Below are experts of layer 2 (counted from 0) of a mixture-of-experts language model. Rows are named router (the router's row for the expert), gate (a neuron's input weights, with its number), up (a neuron's input weights, with its number) and show model dimensions 224-279. Each number is 500 + 25 x the weight over its row's rms, rounded and kept within 0 to 999. Numbers have three digits each.
Before each expert's rows: a language model's description of what the expert responds to. This comes from a sample of Wikipedia text that the model never trained on.

# expert 10
What it handles: Word-internal suffixes. Subword endings and inner chunks of English and Latinate words, such as Organ-ic, Psych-ic, Commun-ion, Québéco-is, plus words like International, Force.
router:518543524521510514471530486501481511488465487496476536497497474499496517453476505491492515443482537506543510534516484502491507519524488478506506482482498496482538512511
gate1:529549505561481530496454515516482536464470505496530500518482516506558567528519521518520505479518453524502516516507454501512508527478524495484503503479467459491468558492
up1:451490494495531506476526497508499494524492485496517483538495518479516466506467501474496487456481556495496514545495512544511513506563494493532473548550477501500529498464
gate2:512504482510539466499482535491499552513505498480487540500493502523474491504472468502505505470468494497536482491518522493458470528481502515491490458449479512511506543496
up2:491497539542527487476505507501515504551492493509514498503501452515475494503481478455530541479461537521506483510551521491449455501454529476448519453460479518521511553494
gate3:487492587507512477502498500518472527479486521476531477484484488506526463499483467496490521511538488496522523522550505481454547467577498514501485493500557476564527511544
up3:520455481447465494473495490493436485496489482523495507497465504480532533463504490528511486512496513519481474519507560498476497492478536492492500486519508484465514501491
gate4:502489492488515467490497478492471523493493493483538511514460473489510520512503504521486536513497545458483508494486522536495529490470470469549488450426511459507494527479
up4:440526492484493457517489490484511486494552525509490527502476495522508519504452521479488522466568532535524443494499485511501512495502471486493504503525473457490537519526
gate5:506535484483526500509511523487516508493509508475487471492476517490512501499505524461465498504515479518487504449503502487548497527466509499496563498483516502500509495477
up5:499463535482555515490462458440473551518493494501490502465508493484504504504519509509504502502463493514427518489533491511504476505519521460576481487509520493513509545506
gate6:467493482482476446487512488509494522491465476559497490485524510484500465496519529520514491491490531548528502496446490558498470525486457546481490499503526504503510498503
up6:505508496481526487505526551481548485548488479510522494498513493517493462483500452538465523503475499470514466475494473499533473508531497519489505480477454491480567497471
gate7:501501498521470506471490501472528522531472490458547486506520507512483495521504502503521544512508544476477445519508494521497528549456490474525507469495489550486520515501
up7:538489473471533511589515503478511495503501525471451503509471486500538468460504535512502490481513467487499568509471473504517526518485511512487487465471510520457482518498
gate8:517477476521535525533527524491521488501456497512502508489507454507471499506505506485532466512487544512492504563474498513512485484458503506515528516474498506505512496527
up8:492490500525541520509521523489471500464493513526480498513512499503495530507537484497511519507511519541492481502486506516503474505473484503454496486463470520537533558530

# expert 3
What it handles: Articles and copulas. Articles and linking verbs in definitional sentences, especially a after is or was, as in "is a Gothic building", plus his, also, first.
router:489471528460483460506463496475506501453514509494490467462450515512518485493506500506495494506465468488474549507523514541532495533507485511480530510477506529448502532498
gate1:473525454478459474536510531472422476549454531469479489527505515501496500504464478480502477503478495507503451541520513465512527500525497528515468474488485556487490478518
up1:477469486476477523504476486499523503502503503511540486537490498473495503527514478511555491500475505548517507484453480504488488495535512498506547555490505462517487502490
gate2:454508491512472478515524442522485510427512494496502500490503522544475506462525546481521508539467507516495511546480512507495512486541527534524531481505525513491513468517
up2:497512530518462504480529521527514472516507515481478427464523496435471464534514464497514500512505532465518510478494495538441483477555499498470444481491523496496456499488
gate3:512497536505534514452443494476518490517486486484530503519553523549495542490526510506510503556547450518505473505476491457466527494479486519490494520515508490473524468524
up3:530469526498518497473459497486463494523493449501497491573563514554530523514487481486523475535521477534504461497506495498479501516498514548514478520503481476483511452476
gate4:492530503502521500539510510474489484483510462522526528543485528494514487494501472524520495481473538474529487486546490474524483482464496484514442505502490510474463539504
up4:493498505497485471527503447575529504566536490502528499529507463531453529486529510563518526504445496549514536544507489519477510492485483522452517507501520481465491495494
gate5:497502522501495525471486489537554533476480499509542464507512487495450533424556506512462514505501504505468507476500465520528493490503492543504518494480489550486502548505
up5:505534493485510515523494520487465480494500484537508517478493535526509499527446491490473509491486500526507485496500498488500531518459516472453513498509511472488473495496
gate6:501481475565475464508497516512508504471457508513488498533528508509482544505505470514516537527535475521502534533507488524525523485525494515530492519510481499463536501523
up6:489509462484494505489519511515484522480536501517481458511500497504535496503506543523540512521476471509504533510475454515489487512466470497447486514479516495487504477531
gate7:497509490496504489491477445475537466493518487532528500532511497516492525505481508541474476516534520485475469547442511514487532475521500488479494487537496483478479492529
up7:533521502482518516522520458488517501516478508484484461489498516482541568512504496546504477501494492486493467532480498519490539518510501500467535513509531498476516517540
gate8:505503488527485504465520522490506509521463489530504487549486523430497550519530483473512469509493438489548485515519521550497508495499532478469454494477517523467518506502
up8:510473519517485510481503489532464439534515490522535473502519461472525477514514533495512488502478486503502509507500519485533468501491519498534538496469476494496539442547

# expert 6
What it handles: Subject nouns. Head nouns and pronouns acting as sentence subjects, such as scholars, species, government, family, it, they, plus sentence-final periods and == headings.
router:489512478516502522519482504497491517513474509487507443508498477504520491494515524517464500505494467523509463509484474504480498497490509474531546518471518471475488526506
gate1:504519520525527498534521570504492477489513496528469455454514480499484496508521482491483513497495472470483546482488523506472539524492532476510541533517511447520478455533
up1:471486517523507510462507533499475505479498488527477529478486448457475526536504482513512479441538528557497490515427509520509536538503498525486482487523478464486509492498
gate2:486519465500461499488449493500488532497507483502476461478488486518537515498499508556484473484516527510506509550510484515502467516487550488499495530502506520489489545526
up2:477471523458495505525523488526534506437499509467521503469521521527480529512491483468489501497509505475482526476485502523503548495477504499514485442489506486496441449476
gate3:502533481457458512477480530472488481504525493492508483517517544532496504502521531536487447467474458545433569532491480520499432512521509491510526494539473446552509504458
up3:486500500491478499509491503517423474496472523481484504514482482503473502518549507521534499484519501497474487517504507494495498498521494532459529504493510524527473503513
gate4:478554495460488502499476487560507470517512491478498453523513498534504519531565496509500460534508509500482518488497517484484511513470463486487461476497472504516511532480
up4:473547487505505517474514547481491527521475529482463557480499509530509504475490494468552504466489518503463493517538479496520541487495524492492520524500509476538513540533
gate5:517499499525524530529520505504554514469484481483549503496529499517481438490492453461506512522486496474504473514528462489547488466527446465470480538490555539480522503490
up5:493522531495465528514458496444488508541511469517536497530510464476501507498563478517527440480506455510508494528562427535522485525512499481517464516512496475547526510517
gate6:474502489450464490514477498539550519509487489491461502452473504478528487523555480516473476494525505483503514508462453506502491517524523489505517489473502480520525499487
up6:478449487474486509512462510529505528510482525482472486504527522485473511434510481496547522488525519494510468464539494493511491500512496518477471499508480533470443503470
gate7:519504532489505487536458510447495512503522476485515488504491503504467503504557464464462524523500516516515503530527489477521516524514501521495502472474483489481540501493
up7:490461527501491484532455478495506498543480487498496554518496517449445509512547466472443492491509548472502484465506486526511485490511460518493481500479477512493549502481
gate8:514510502488443510540460486482515475509495491439493499525516522460496502568477522539495500479523515510500462483422502495522469541514524476516552483559498489553465496495
up8:528533511487550488496499518537494488553508489513499510507544474491517497476470498508479499507508493529493534527541495467521520534524456500496502472458520562528525461483